config = dict(
    n_experts=12,
    norm_eps=1e-05,
    attn_scale=0.125,
    init='normal',
    init_std_o=0.0,
    grad_clip=1.0,
    final_lr_fraction=0.1,
    doc_mask=True,
)
Below are experts of layer 4 (counted from 0) of a mixture-of-experts language model. Rows are named router (the router's row for the expert), down (a neuron's output weights, with its number) and show model dimensions 0-63. Each number is 128 + 32 x the weight over its row's rms, rounded and kept within 0 to 255. Numbers have three digits each.
After each expert's rows: "comes before" lists some tokens at least twice as common just after its tokens as in all text. This comes from a sample of Wikipedia text that the model never trained on. Tokens count by the router's weight.

# expert 8
router:130173125113063074142150053113116125086150064127132094137094073113125098128115113116139133179116112146111149163125148115201081144074107138083106103088153158126101124143125149116142128133101169
down0:131136115086169082209145110143114148183080074086110142134159105132150142122143075106150154155087092131085178105179144115156109074130124052146058157092111145187090134186110101117177098130180135
down1:132142133195090134163132144133149092156185165198137120116118117158130163066158062120139135109181157098113204163142133158111157134141088116117130151130134132132092101137143145155137131179129029
down2:114135137039119076103114101112103180192105141078147171161104150165121156089133129129145158075152104158124115105128141152086118139129144104153122071147124126143160131158080145208080129143169131
down3:117147059111163071186107092102138117135115163175090182149156129113126110181145184134170124130088113101079083152132134148096097078052114143148153165076079059160181124165138106172173132151107107
down4:126143103151070129128116117150136121080136132173125148137137123150179222123139107149164113117102058145085138179158075075109096085122170131105083166132137168112135203129115105123173163134096156
down5:044162163121148100126125136153154133163165176132159158123118136109099157107078116167103096169109145111124167174151154175092121098145150099163122177157145076124080139109089124124153154142113124
down6:122087114076123155125137162090195130129129157124129154139173125099140162172176136032089105146150132150159091119117080130070154155116128156156151077089107106152155185135136124118076139120166130
down7:153130117107169119107093112112225142096147170146079119163198103105099130124168137096107150175108143142176145120137113145110125114057158146146146117181151097143150094122125110184145086112190050
down8:155120070137134108118103216169121163154086159117145140165200146128180106131065170108078144140112164157145123135108118107134176157082130117210136142133160086123145180162072098138130159104133144
down9:111098179126137134153126126205088157113169083166105097133130150100181064124141121181179133073161064107131143085104095067123082173110097166095166138166155118122135109098167120095166130119143142
down10:092182088126119075132156177158163155108109121212098170128104102167148127201100198134128139066107127119153122088096092118137116122138070121148177130121106104079175113115103141129097144110117126
down11:066135116137147165109147134125086103084111165092138132133074131124098138155138141117150147130138067153124075082073121139172107133122137124142126143179119138088127042105090162162166149089154180
down12:122111128123122113119156119107107119145111155186136103164143094086114120119111152140135144098126091111165099150188167152150157123071079072129152171128127157102148129151119101135134162184133096
down13:153108138105094117146115106138087147142078146140132131129007110188121140120110115070148072142077137095122118144084084130148096123193095106176143125141142158085073149174112108101060132138163134
down14:112150123113178174122147121191118139119154184117115130106149095091123059130136039117113082065169159153148144109105073163060131131132106165161169129105131109124163101136136131128144114101186173
down15:114159128144157138107122135098103093158114116161162155158068143061161076104141147136155166107031134165177083155081078124080133150119149153211113132116100170085146081121149157118091121106073125
down16:173070110139148144160140084169057114057116117174104066148071184096129093138102119131130098152120168111125104195110114147134121148121161114100084146155126125134055144075101120119135135178182125
down17:099151172173092081108120088097134124090166141124096127142140120065166085073152111092066160140050148091157095106131171123144158105122100123121135143119185210086062131097067159133137144129161111
down18:157143114137158177122177072162123125121112112111164102147115147091174106125123137163172119172128122123137106133109079166133140114105147097087163116151108142105046111090153148153139143137064103
down19:143106133084107145089154144088157139115086110143101119120127130148168152217072130164124117158141131141063146193166126161169121173122141131156085170143129154160124147136135115125120143075208132
down20:145133129132109161127135118103142126105145132104154172110132132138108107095121114078135112137156098167107122186123127135119113117060129131146159180180131115199150166097026115095115129141181099
down21:133114187160092166053215178129163051142158143129120055151131138109167150099109141097103141171108138150057138124120151128099086160117107111137048053118185130155172110144147155093127097146126101
down22:112115176111081086120135137132126073038103176107112114101130150130081162128177148105131135074128132122174083081154100122090073146118151191090098146202201136117111115085099130162100154127165102
down23:114121104145157121109084037127132110095107137126090206161160088146145183121088148124134069140085157132154226093115132121080195129125110132139079118155110137184158165120150071121121180113128118
down24:104101110186143164173153093157094132161113147112097072117095140106165075098125076188107145137146148128094175148080093096118177137099074094165154131177117106143146154151126137129126191143107097
down25:121096123143101136123160120197106148116151080167143135143167137144125106123110181140180149148135135191133169127140091087066176073083138096124137142129132153151169143159104139153170127119104148
down26:147128156156099166124050123138075135158122157141148180118120144110156126109108100141103154097162134140151144122193100141145172128156155157170080152103063149122128136103110128140086104104140078
down27:115125145158169120113050092117109112095052143155147138106157154114177124123121203138113078147073094143143107139172146064143126122123087098144116167111140075130089074137119152082067127109095089
down28:143129135176157118153164120158108109166143140072076158158108136116200110118146158118115155125056126137113147052107102113143158128157070133085113070127145100086092147119104095106105155113160174
down29:225175091125090105129121116137134127185130124086085128140147138130122128107083080161100065096148127171131123146176179152100161131130132133073155114119127151145183141080073139118153108107102144
down30:099154079089127125130137163156029128186106076121131150168085067116077140121111135068181146142106092127150130048114132151099148109155149150119177150199100163180127111128145081131097142131091137
down31:173071104132160119149114112079113163106141143090148188137164095137098109122084177120139090202149127137102078120108159081088163154143104133089143188083102099139145160067075120061129107151157160
comes before: " of", " in", " and", " to", " (", ","

# expert 3
router:119106091088093187156120175147138157165078148146155208098110153150144150093105112177153148167124134181110179156097098098124093154118189142181133136171146194120202110146098128135140113112161088
down0:150085126101075168119122167129146115154124145120149186192097110062121131127120111155125179114050141177086181097135118129134107153117113095096151101120163164158153144131162131090109158169164081
down1:134085130130156087100162196113152209151124104148092073099097136091106141101071186130101147144151102098103119151192135164126106137132153126095117189134161032100175135156084076133134122119122123
down2:109179137071154151134174146102062132139084135126084114146162184202119093132149157153133130139098128199098102122145097083174170159117124127115081153102105116193119118098164096075127107106107072
down3:142132157101120138130139103163176121175164140142145119168098124157103100096123103140116159125149128175188131151128104156151143106129171122127096126172196117169121097175159130068136126121141126
down4:135090158128140106103126125147127133123125122170154166079126130105158067194147174118125120154112153167149161110088114152136108056209131220125190153147167089156155107093109109140123125131172087
down5:138156107123105187185117181166145105161127129102119102125143121163086096083167118175125057084174113173082139121114091085098144097076114159130130181113154131142144099147108152133178135069106055
down6:148100130143141099070111061161132133111162126098110123145136120077081110069142130147100143103104134124133155149169138178090083135129125127136185175137118181135107160099121127166116162167127104
down7:192173145174141119152138177160153110097139119088117147155079175132132109095138110131123128159128097120138172105166064119147168131162123171124131090083132228134114113109096156106111116124104122
down8:189158111107129094104097153143130094105106103141129128150179080208107178158103124116097136111134117180171151060053110110099136152189171144147118151101127124149094128071160171147072126072125122
down9:116131130107129081139128102109124144164129140127102092131105119093121112101172101147091085110070142108154116112204086159088142166119089076136154077165061155116122123124072114125131128155114124
down10:130104125121072169118107083123181160159117181125129146131098141084116136166171069109120199163135089182146102107083126148117131139162079149158106145164158080106111132095106065138152143108101083
down11:130147131066134167170107079176135097164107118193035171129180124131142169103135107139193148112134057092177114129103162054135126065133104154153158104106169111181102136156144097109055093111109132
down12:155109101059155096130113088145185069154185167124128105124150140163094164139140170095139141086101147115108145089135099182069098147084121169149149182106104156115127116130143097170173140114106116
down13:135106169141062216155153170121110132100131195136148192117085128153131114132100141200162141067080116144115159142145119095153150114080161096184087176112153123108137121194170166164197121150095101
down14:146100147170183132168114102118111084093147117145116133102151129125125082148124139072163150112109107123127111222119137048133104152118164103149107182109151136115183135076068079114135168175175094
down15:180106166153115172160119157128156176164140156085145112068167083133119174054161087105083111182161142127120149070115154092147118108150106137147148177124167167155160101090093103112133115123142058
down16:096123134141114130149187137166166177118142150098126136127134122147143138137160164090109110171066120113161145106119199079108090144133076133099080145082120187128131152123146074117159064101155133
down17:130089120168161182095108138145059160085172126162142211144152064173122132146122125168118092156148123149179139120150135138113143172144117123167151180107150169121162126079091107044154156083094156
down18:142122116200108132134143083177181117141184139116130180092109111114112161179176150102128136055152114121124139115131122174162113156079122104130123101131138101144129132135162080199070167138138148
down19:121073103124175104157152087152176137150117090131077098136132096071110096140174116117120151114156124119164124151107139081132116118091136094098104065194098169150179145053172132173124153172210080
down20:146130187152144164131090047160151120146091104164148142131136161112153180098113188134130131129144144168079078085157202146109110134093116126133142156129113169135154073191151064080110118165126125
down21:137097085157117143115067146141128122154149118109187128136124082179067118141094132092206148141147103138085168089127154165118105128124094191132161105079085132138094072087177061073128138062080095
down22:092143152173050068076135154167137142124158129081109126142084165126105086093104145065134103082144105179122179066134106134166122051181156154140120094120143182119071126102095141145101193095163142
down23:117180111124136117061156183186097111114130185101161085150132138133151125065126081057102131192132146110128153114166129143126157100182169132096140124108118166167133157179102088143134116124145159
down24:076134191149128119161136135139162087116127108081072134158100151087127119120115093107127212084112174079122083156133153122078188113101168123127083154154148109139138076148105186095120136134173116
down25:213188081109107105104070107162172158087159103116168135130110155116145149067119130197109161131118076131108105176122128142119095134140129129114144177161136172073170091170066120162132172137029090
down26:146097093176162131197144064180166169112132136149098102141127072202115106095080142146099092162124152114182103183142091125096141117087187121204114129122096117156104134092107180174093125109131138
down27:107161180155190166143122144115167121092159103097134151098121116113152128150141147091101136111060158113057106106153131122195182093182133135143144130112051164082142127131156107128134115145114161
down28:115088116119093135091089148108108052149094089110159125079082176155169085121157155169098081106111127174122139114143170123104136160137091114133183166191136164129149128173113129142127165149146223
down29:112134165135120114163126115137116099118141094149077176163135113076162139096138147192105110164100173162093106134109107129083124092154131140085136122137123168121129068145094112110179086089099113
down30:119142121131115166150160159151105123083094107134144212035131111183207095139101070170138123158091098087125088118162156090109151119117134099133110125070158148140148107165174119211119150133094141
down31:165126141148135160127108140149042110162102084167115110155102064121142132151095136146169130102152105126111150184127111112087125168095129124115089128109072109168088185153178116149111150141101157
comes before: "\n", " The", " In", " B", " S", " A"

# expert 2
router:142076155161111104116161108088086128123171057113100190139150090133108120127140093091081126086108162155174089159122121117160176089139154120102133128110139102104149105162124058131157206097151078
down0:109146091114193093075169109160090180129137089148143163117120097111064139141096098170096115122140194117090144148188101107118105119076110108139150145096167131131087115088179139185090191101139068
down1:180130107161102154089108130098085116152141125107127128104147105123181108141134109134129102170130168107154096130122117107139171146111219145138115129125115093144148145069128115191127141127090141
down2:140132134120048074100115124109159152141122134096083127143121119118120082185120112031143100194097118129189124145157118210113098213140122120125163154105100146116091118063101101134059141152111113
down3:098144084106128171091156080101087123159110120174134133192097164151160142135148077179145137127150146142144182155120117108122104111138176050113113094118153174132105137111134160204121104173089139
down4:102192154126089155147114161122117116142138183175105107121083134103146138149190158176124076158162158068153145096127079119151111154171116124161108130103120100138051109163148183215171128132121088
down5:168150116109173107080212108161112135116122151096119146129117123118212160121139151107123164111092130116150126190177125106114092113114108104143127140080117174125107160060136090132071146088155168
down6:113200128101100152080191161054116127147135149129139108208093148148131161155131100112129070110143083145176184086099116137162138162160129080144114147099140078158160128091109125176092123083159136
down7:123169096118120158137117196165133179084164119114147123082130134156103146192155124225060114072135048135177150147129110131179134114117083158146120135043140105056092138173108098157103123149120158
down8:116104127130142145071083159107128110107151148133118196133154087126142114124116123148144119100105121114149067136135142103074119120069138105108144141070123120134181170105154097126076208138118098
down9:144163098153109137124142155118091096154100138126147201198153087112115083165084124109168150131171095162156101122109132143152152128157152099183108182126143130124188119131122097161138134105110178
down10:096118195139186129144138081120122178118126140066111127155147158108142130145084159169091091103123073074133161140199091106186101156137121104127100053136171154076140126118133128141130151130099168
down11:177104201125174079105185096141139110125122145122136113087134104156100103121121142142153074187072140152183098117188145134152127156201149184141138151170104151122192161138186119087142119089161095
down12:215117128140170078094127164104127119182118117166151096109099137139103121119122089136118164172095136151090107175158088164151121088137125090107106184108137139098140108141151126131083123115106084
down13:161174121150150146093189119161182089104115186076146095133111093156158075176124144099139132150128095123102147114138116166133119097096115087118207095119097143156101078140145086141118179142135150
down14:019099125089126152181125121173147113082170148152147143153136122158147130106180097130191107127106083119119147094139080129084135087105118091166062177176118195178103105149160099163117204127102103
down15:114131108132167108097103085117135129120127097103166086061094102124155143201143092103117192148115140086168137181171187134188074129159171065055080116134140120084102055116144123140156131145129139
down16:121197104119116153164081098132130124123159163140164111159112109140108059085154128112110157139174114104159118131085112188124143102132164135125138111120164131120070166135104109222120078144144166
down17:098086153143117115141132188097136136150121091150146138193150115108089110152078207146148141053122132150124166111144131132122125120128144111127215136173092188095113156116167127127113118145152152
down18:153120148170083095097165145104143126123085138125114122146138123135111081151119165144086111161142152143123120067106119091089106141180102149106124061127133075157165094080173172095092200107116202
down19:162149159148130102160142170135125108125068148133131126093134072109154123165166132120170109187103028123187126131143118116100074137146064119142098146115092147170149164127110137087102124153102144
down20:180133152124095133191090143146139153200125173057126093127107111151094155107114103074135126156089126146118155147114178201109185149129132145191099161121161119128130150103097081151095138137172106
down21:131134147215131127109144080153094110114088154111147129085146102133142171060119139089170116131156118148095145118153155185142193140127145107133052142125165120101152103118068097176130142104091133
down22:118084099103067095152157089102122151116123111143160166130086125108121133082176078078081108153139096115054168159176097046150176069162125130111131149108124096123137146147048120129131104126096141
down23:078151130149109169151164120158104128157115133098138170137093088153142148151155138142135160090133094124095151117170218092125090128131125108061153131172062121125190072107064112132137139122134117
down24:117125153147109126125151159158177091122166198114151170098205111115095111195163154143110116156131150128192146104108135138126115122107160092072113111137175117171136082116152098107116161136163148
down25:159096108082183118089190148103085124191124146109135197128160138146078115128116108146085083112100168098109129094113131095112126161135138077108064100116130052083089136123133085124149182071098120
down26:120090162135152097093157162088122167119086204136093137152135155081116176146130147127074153141114102130150107106089141173126081116122110189176174123164125144143088156096051149142144136111135138
down27:077197136173169151129156130046140065186141142157134135143125159139088136163148109125159094141125101123119141150155187120167162163096173129214145142060149101147158130183188157125087129142077131
down28:119098140168144167108107129151166114211128126143131145100123114083092238135161096163104119148129082142090111103193083107146134089140126150098134112149158141158142163114141084098101125158081086
down29:101169134127151141077102129170067122091060117084109092129122148145188103172141195086075130146164095156136124103057140098134058158134130092182131125164112133102145150164139157141127091087079142
down30:116162112113154129198151155121108130130105088133163131180186116164121159121101125141156078130069137151128165154075129089150193141116178136138113203155126145133089123116129120145173188158170180
down31:134072114149131105124140142147063099103111104102087097122151122133102187082156111139155135151152080150161158150113138161036150091101142149169152134127102105096117100168192097156186105098124153
comes before: " |", "6", "8", "5", "2", "7"

# expert 5
router:123119157124170166131115179130110169142083126063103201112177116181176162133129087098095108094094134124114149138104116168150089190149114192162150045180082157102140134131163109128119117163128174
down0:103165141146200089162123112091132133138163135148112091134148061132108089155103133099148134134085106109093101153159152148122076080150117162147133131049177099154143085095135147081213168119121072
down1:099052120186082122155091084072150134157191129131119158100103151118099110137117105122194111098074126121148101140169102126138124098119170102119123161065148144103126131101098072104188092107150105
down2:100149135058174073094119086164178102134092116142094095133136121110121126050103148123176107155104150090143086181104094071137169116118080051107123141159190150091111108104125112147098108121122164
down3:115196141159093140134092138131148212156122108144137120142143140133137105144085143150085119071147138111153133092131108116143147066098148157134112191144154083137109145157106185169150118015162142
down4:119131134111120090137084098132130080136058138102139137114188069162133147047088129193128106129143108092097124135158131116125053182069165048102095101132195118112140106157153079092170091132141131
down5:165117093127091061152125127131087088125116161078125152191108136121105144176078115136106109165090129170108153126126092102147165132127119110154091089040075102130140165186122153148144161182114164
down6:125083143057125152095142153153154109080118062129138165166110143163136115211173147147159124181134155130076087123119150135147086122150118074176139101154145166101143125088126080089116170109121118
down7:154109121117084161107103163141177123109130116126134132142186159097144180118135128227172172090082218142093129103133152083130098170125101082168147132123122127076103125214080161084132139077115132
down8:080091095186177142129183104114129128117161189148192133119101089181151164174122134189083058097178155111172120125162120167107147128141119133119140074172196125148071149129122152161158052094111126
down9:139086134074136183109122108090122093074142143095167145173090128155152122159187107123113191158121133147134161108092093121109149071112134134124158074096113183142126177135063139161086140145062165
down10:159204108139155137147108132094159127182065103147125152104144164155050121103118154081187114094088158161059141178144151116103093102142058119121139156126148145073069113119178101110136089139125143
down11:169135115123185107124134123108155154148133184143139054129150114161145134101101121113117176117160098171050101134159111096057120108129089082113096189117088172128196180145081177073156127127131150
down12:219173152165149161106135122120107136150189125149097133128138102089113152173116151100103114132095172139111130087099094150156085162173121138148172153109086124155182118147161139096194117141142114
down13:143105124110219041108155153140118175131160126069093107137180171080082098137084168169064119183146143157057109100093106182130120102115198151109128130145178181163124172136107149100106131126097115
down14:098045144119162168137098099130097080138113172149122134117125100139199085130128128111128116128196111147107163155123109130080113107178075075121144067146089140171110149121164108080114114106138118
down15:143182115163171160185176119092135140132083145139112168134110126117174121096131131133116156107170121117132162053072094157124105203125078089137129081211117169117119114037106127133128124103171124
down16:155102193109173172132084152158128075153084074168120121076127125159135134130127152107154078169150086107109105087159166150143122150115131136143099131097102161119168040125166109122091144153080154
down17:085118079097162151179105174095138104176113180163118143154120087126119106154100136140092087137111111179106131093093133106180164164093174113125144114073138206206114123188164131128085086065119054
down18:103097145074139200155107148158129094165176164088096144154158168138088109107143140142158099179101129079176150075109088182065116156166127090115128096097151092096132104156138154126162148084040130
down19:113094149073188128080136126099061090060089161120134169169124137118129117150138174149126109088069096125178042083124106149055122086166125088101137113125118129061141097159092149143128112118132172
down20:079142131185182121177132123092114064113151151110142095110146081177126171124105157137191057172051173125103108156101162112140140192109128123112147156099166122089198136148141145154130138085125158
down21:151119162120158092124166126190120104100089106124074188064095173156192109109091112119064084133163140124110124148132157108149166132123150130156152153104090126094158144128164184079152145160104102
down22:115158167157126149165153126062153124190112158076098170105110067143139097171151106111099095040122114182156143119076199107120105162138165135173126139138116134099115086141123122104109143072178109
down23:202124128171118033142158166159145184146077109137124100072131125086102148154111175122116136118123121145170106126144139053112109144115096086159146078080082143098106130153116113192134112154110058
down24:171179078122143141160120167147107182113099098165103158148109082152137114129129141133085112104064170136119096176148175167159165114114063142176085105158151144133136153084108123076159149107037143
down25:155134088122115085125104096179125123154170196141159103120191115093071116092172158072121127133081141153121126137101156069144086165117106100129171109118164092083112115148095126126176137145155165
down26:083148118115128108154118143184091140125092141104138169151079114110149112129127169158107113194125169146153129142116184164133139109159136133081163105064123152092142171071145166144154106198128160
down27:132129153072081116100122146113065179108101138117111119165170169177104199114159170106128106081134104059154136142176140158165117141139114165169136115101187102117131070165156082111114136130074133
down28:075075164137156123123167082157188163117100157079134128083098100094102174135115175116148051121099121053130139150134149111076156097208125144151125113112124140071098119114108059120097127150126171
down29:110143115126099140144129146104121142112138164114180140114103093116157136154073189185166108131122156167171117168083172082155140138111129173068078124104146162138135115128095099156096077079186140
down30:109121107128128114118146130167088144110151088106172166164099134121149106097178132123150198088131169131073178112110101138121127093081178115100109077169154125109106155076131124134126173051154077
down31:107118103120126181139063147123154172123149133137139121156168141125162147027132128123152154176119157109187129086143158146123142190197137104191139179136122142135165153165075124129163141101107042
comes before: " the", " a", " s", " f", " l", " p"

# expert 10
router:073141116117115104146144062127098089110129045141140060131086095144098135122090139129133103144135134101123152088119117083054104150135141179071161154121156117106106153131179127090119150147054114
down0:131111092101122176088148111152061196124138076106104146177167107095129100136139118134113177129102123156084151111151148139119099104104111100127147117160138093203152161079193133119126111129166173
down1:134164091092098092164160122151104156116105109138129173145189065122131126104138168157139097110123086103135106146166202123172135158158148118116159193154186128146102121121105080177178120133121144
down2:140146040106120147099167127139148193161179098147135113124117103130169159134087069102144100153058094096114154168152109128099074144105114047114091099021132126093176120133187111159124112185139121
down3:089108129168136131140134159098105145103121110081080096136125175108158128122094074138170179094080094099122111081145124133079117119061102154160132113157179137159144122087155117174120139190121139
down4:114096104151085095173139101114112123070118158207094192161137083123067162137112078134118104175117136129139178176125156127138124096079078119126118080145103075131167127177130133114131108155182147
down5:171117116132203081045136171121157081064080128123142162125117096198163161123112122159068139166123098175117158089110158125103143087164146147175150122112159100162157144107145142156108116142147163
down6:108084087090158089129103121178126102128138167112198131097111120100108105161173128170116068123156068034123107144140103087125099168152135082136148128132070158137116102118129127170165107143183111
down7:099118127110118094092141114116061107125123173152123168142097110079124068118185107116191120151115129153089135076150147119073141122108086170087113151145153093119137117109113141038142144119171162
down8:159176102053079122170165115090186133170104145161140184113117194109090082144150122151101162105117124095120069092078123129138153134139114102175129132172085136089172104145140052162129088131146098
down9:053117098107139120100109141081119097124159121069078145099185110113181141100117143067134132117084137141135123119164079135113141121152158118162174118157091118168106099112137131101142111179133141
down10:137104147168144050098173111136111121145133080131153136124080128138071137150116129160106079163049183086099081121170107134126165104158126091125172126161138148128097151112177098068156129100122175
down11:151153046153174074104156125128112059070129155193091118130181092111127089137112141131135092117099072125127122106132111144130089154109104149134224053134147157187139139124162154106075161122104133
down12:143141123159081070138174117134129117129137230158108104114130178115142148078095111119116138167097148160163108141160109125181156179135161118111099145132146159130097197117151159128151069103156111
down13:141101130099152124144136108172176152118149149140198079155173164138197135167154094090119132130148133125141097167086092159083132121088167129135146107111132108138094162203118095201148198132135131
down14:120167183127130125140101144117056177079171088125131126041151127099118082211137131112112127119086145123121132139131157090144161102118126127142114129126155078098109088122143119091121111157126109
down15:130152077124182121125170121094090138105141122139126164095155131176149127173169184074072067136103183098176168126099128079129168181127151124188115227126091139105117140161111118133087160126104131
down16:072158079158161107105099122086125127123134139183147092199128122093120147085136125174075078091097129127131144116110110160152132159148117143151082130170172152146107126123243139172088149166137165
down17:105120164109143199141139145105151103145132145166142164108164159095121087116146152119117106102132063067109171110137150148184133113100105124164118133144149110147177196104149091124106078164171117
down18:139139149102109109080110107107149055096138176180133221123133051141139179133158110125116147162081119149132202117133060131121152117133193147107083133152081106146108088179130138145138112124180152
down19:121131060172123120156096128158104114104094038151167101155177075149130156120115133134122114121108189134151100159081155191198136108126094155118149203123119047085116124098103161136126148142162178
down20:157132051119112129146158111107094079142123115146108098144094177127140131180115150143135187155101102088166148087109172098098119124107127147141102157129131030118090130055138130092148166108109060
down21:127157169130101154108161153121091100142093199125153067140153184158077144182167145124161118144128148090154059090098137170103141101107103125128130137111157037154143168120126102122177127169146188
down22:104159159196155139154130079097099130116152136139133095104150141109113178131136138143198117148097123114070131137137096079117136151111181027085102124131140134159103122149158135113103161115073159
down23:168067153134161167145075107135089111137162191139100107122149127069114191134138068139112174157145159080152141114084095097101121143122141199135157068132111163072131153075121118119147093146137081
down24:150137172127119095104087134152095139117174103169117149138153134126109126096183151173113120151104105079176169149142103123188143168113122145047152084180165174111141152129110102086111104197130063
down25:118139152167116163167134140151145146084114137091124118113141122139134073124143197175086129089096165120164060077088172089110085149113075127172101088116131131119137154169167096143168122112162141
down26:148111142145206156111203159105182117100114057126098125101113150118188155104147120137112143168138133156129103060170203123185128118119169098136150109168142149145131143149120126097149134098174143
down27:159113169127166092172121089148133122155129134163179139105102213108088202148115101123117123136129149122138090139175095189082130165163160125105117085130112099112161135157126109116166130146148153
down28:155154162134161055135158146127165101131127112165130096117106182171145124097110092151108115095117079173094216125101147128158130164065129143067139073145102154133175147076160103131116153186158150
down29:170109140123167108097170102117136100143071138129131101136142140152125099158137173143148119090117074164136148120128101127112113107130118118109067124161135099099130150125058134113136146098097106
down30:119148137131130093171054152121140086130189140126121136148153128181159072099150103120132101149151114181117079159152096158088107085167155107118167113073105123198092117094077121199088216144141145
down31:116088159214171103109168142146109136075071122146128096133147126124103130181146140108122077054104162140135140041170141124117082112126099131186163138104155178128155178116107128175158146088114174
comes before: "-", "|", "\n", "==", "The", "==="

# expert 4
router:120185083148126122125129158105073135128123145071148075125180138126144145132070113125146157119098105124161092162141111118114149139085207084136091113106163085162084105162072140125160145077166140
down0:157138072061120132106116104094115153070118197164117177142126092096155136141142109119093115121123132119130133089126139095173143063176046158097165085181169163099220156126093148114096141111124101
down1:155126129153140183116132139149137117096088136105165112151116163120161098125142202137113142092174173142121105105041169139165153123106095171117114120080102089149124103186116164104104095113094091
down2:149131139148125122123156142118105142118106066141062168182109117128127180159090178131117103091128168169135126146170113113158141131158110111150079136188112132160139162070112140139179150196118094
down3:136096164036103145032200139084173133131079118124130165098074152185210140176102135114149150104154154151087120101151121150168082097141125094103108079119146135120081133174100080106110185113171130
down4:139153169061205110117106117146154102116141155143174146174136142140134171145156093134211127068141127151169174164087088083141150139153140129121142171112014123123109159088172117124117165163164086
down5:131158139103136068129125102119087102092080132055109137064118103120120042138150186146115117131125113171111104171179127108105146129122083156164197033109110141159195125092112102123088138175132124
down6:142169131133135129061090147111097101128125127167110097169064151112096115147120173138059109121118132120105072099137135088113113088133122130125157143118094132172124102076177128099072188112120104
down7:109119113127083129137132219152127146181188177113170109183201143175083107121145109142118150089104108166122157143118136081198108134101155079173180126099133175165136155149121140134148092199123115
down8:143129108124145105127082106155203138119115130117175155118148114128148157121207121175136074158150135032114120141187073118133122116130073156108133149142190172069132116095148144164121085151091091
down9:158137155064113163109130128117147105039176139182142117167191116140142167012132132057166144130108128066164136072081154098112126093179091183133176109119154090155166130118167120131181116121125128
down10:160112093132113174116121106159146139124202151149164191160120149112165107128101063161161190090133072071095154126143144090126153111142100143160156161123106184123109145203145114150078159155116138
down11:081095107150155117134138202136134154099173127048072170164160131133063112148167132122155144125144166121106111090093112093152126167068094136159120155141154139143155152157181137166117141120115158
down12:164162159053129117151164160119158162139118168127096079194128081135119094155121140049060127137120160093154108064098097072103131138087080129130100097163131152156090144107140091130103162108151134
down13:104152104207037160116128099070130102077145129146115066112164160150129126113118048114097164179143147124121152091099181108039125167173129123108097126118161090129168175134162165116095135131134110
down14:160151164134131093158129120190047120143136175131123107124108192075079092127146099116125137175126110134167119137146169147151174158123167092101112116143111162184125141098172139145079114174131096
down15:120134092167119165096083131102145187087112115086081115132148176120104193155137151103092183141084101093149131148176113128087116141164132127096165134154117154091129181088097119113185083096166171
down16:147169082110131103124086107109140133150097091124200148106104107167166120145137099086163090120089112088121136111148147134199130122058121120135127097144113108177068156152166129156086149130135131
down17:150078119122118156136143141122153105126116103176193107063181208159132156126154142135161157162129175110156049102076116136093132139148132124087127071096075090119077117130120164097124130144160160
down18:123125109103130085133119144147155120087150111113172061143109092166155197143163156092130145104116115094171114151132118177092196202136141083100060125150176122143070126207181184142147147101077108
down19:121143040073131194120194156100101153066160138150092140157162123103127096159133115145109190153165103147141101073189108115092129128130094116104086139161145164136116129099117097147051111121119148
down20:121144104088134107095088158114098120109128166162113186162108045147147159136184139187112155097127115132089134120148130156141162088154159165189088133157123109161141172203111152133135163151101139
down21:127160094169177138122151095149141191172114084118107115135125117086169083190059145136062119141164142098134121158192148106120155188120114081163089140113119147148151133151163146125156196103160118
down22:073089097176116160086150134151073091108198162095130097085099124137156150129134150203129133068151139098143133162120146124117117130119151127106100136074169116123104132094116141108129141087075085
down23:156167129189078115163115098170105214140124129102165160167141117111156125085136145090142154129171151097108155135125125094146112082116164151149059183073171141118192090140127154168167128178132106
down24:147172107141121123088112089104050143108129165063145155099101112119086084102129174057139116131164131076113136133104156133133136106133090139097120125117160163150128071089132140107167105081155113
down25:119126100116112130144130091124133089152155139158145153131103113097114131146148156062059125109144080162064151188096077141127109123109202133136100087121064174110079058186150144119119104153072144
down26:139129094139110085143155094166121158131125110156094088104111122121134111116074155123127128154098159095150147096135066116102058133185098104216157093058123127149131085123108129173091168180118087
down27:078084124128118114112106102107086194137054128126132157125166087132149096149126166102135082154069159120175106111147133101118124173137167108124150147145105116164122141096201129151177158106096142
down28:117108135142155128130109095109089133095122144125160148132127097183138152105076054179140082114120105174115151096133104088157214123155131167142071160101119104151118099163108077104149119103177121
down29:172123134181142157102111158149160109118095159120155139137130137123129144188162149136159120160116131143146139108130083140114119044103158091063101166122083110165135166079146151163126172135091111
down30:129089110140153116125135122196077154117156149155155053153133143157111113097173120117063110140161165112156158113145128158096070148115115122088093194161129130113082100156146085117123159172121098
down31:146137125192065154135130155091125107114091096097124177125102150096064079114081063104146114119148150077082142192163143161129142103090128099081098147066127092143089101123120133182156156135137139
comes before: " ", "\n", " 0", " 3", " 1", " 4"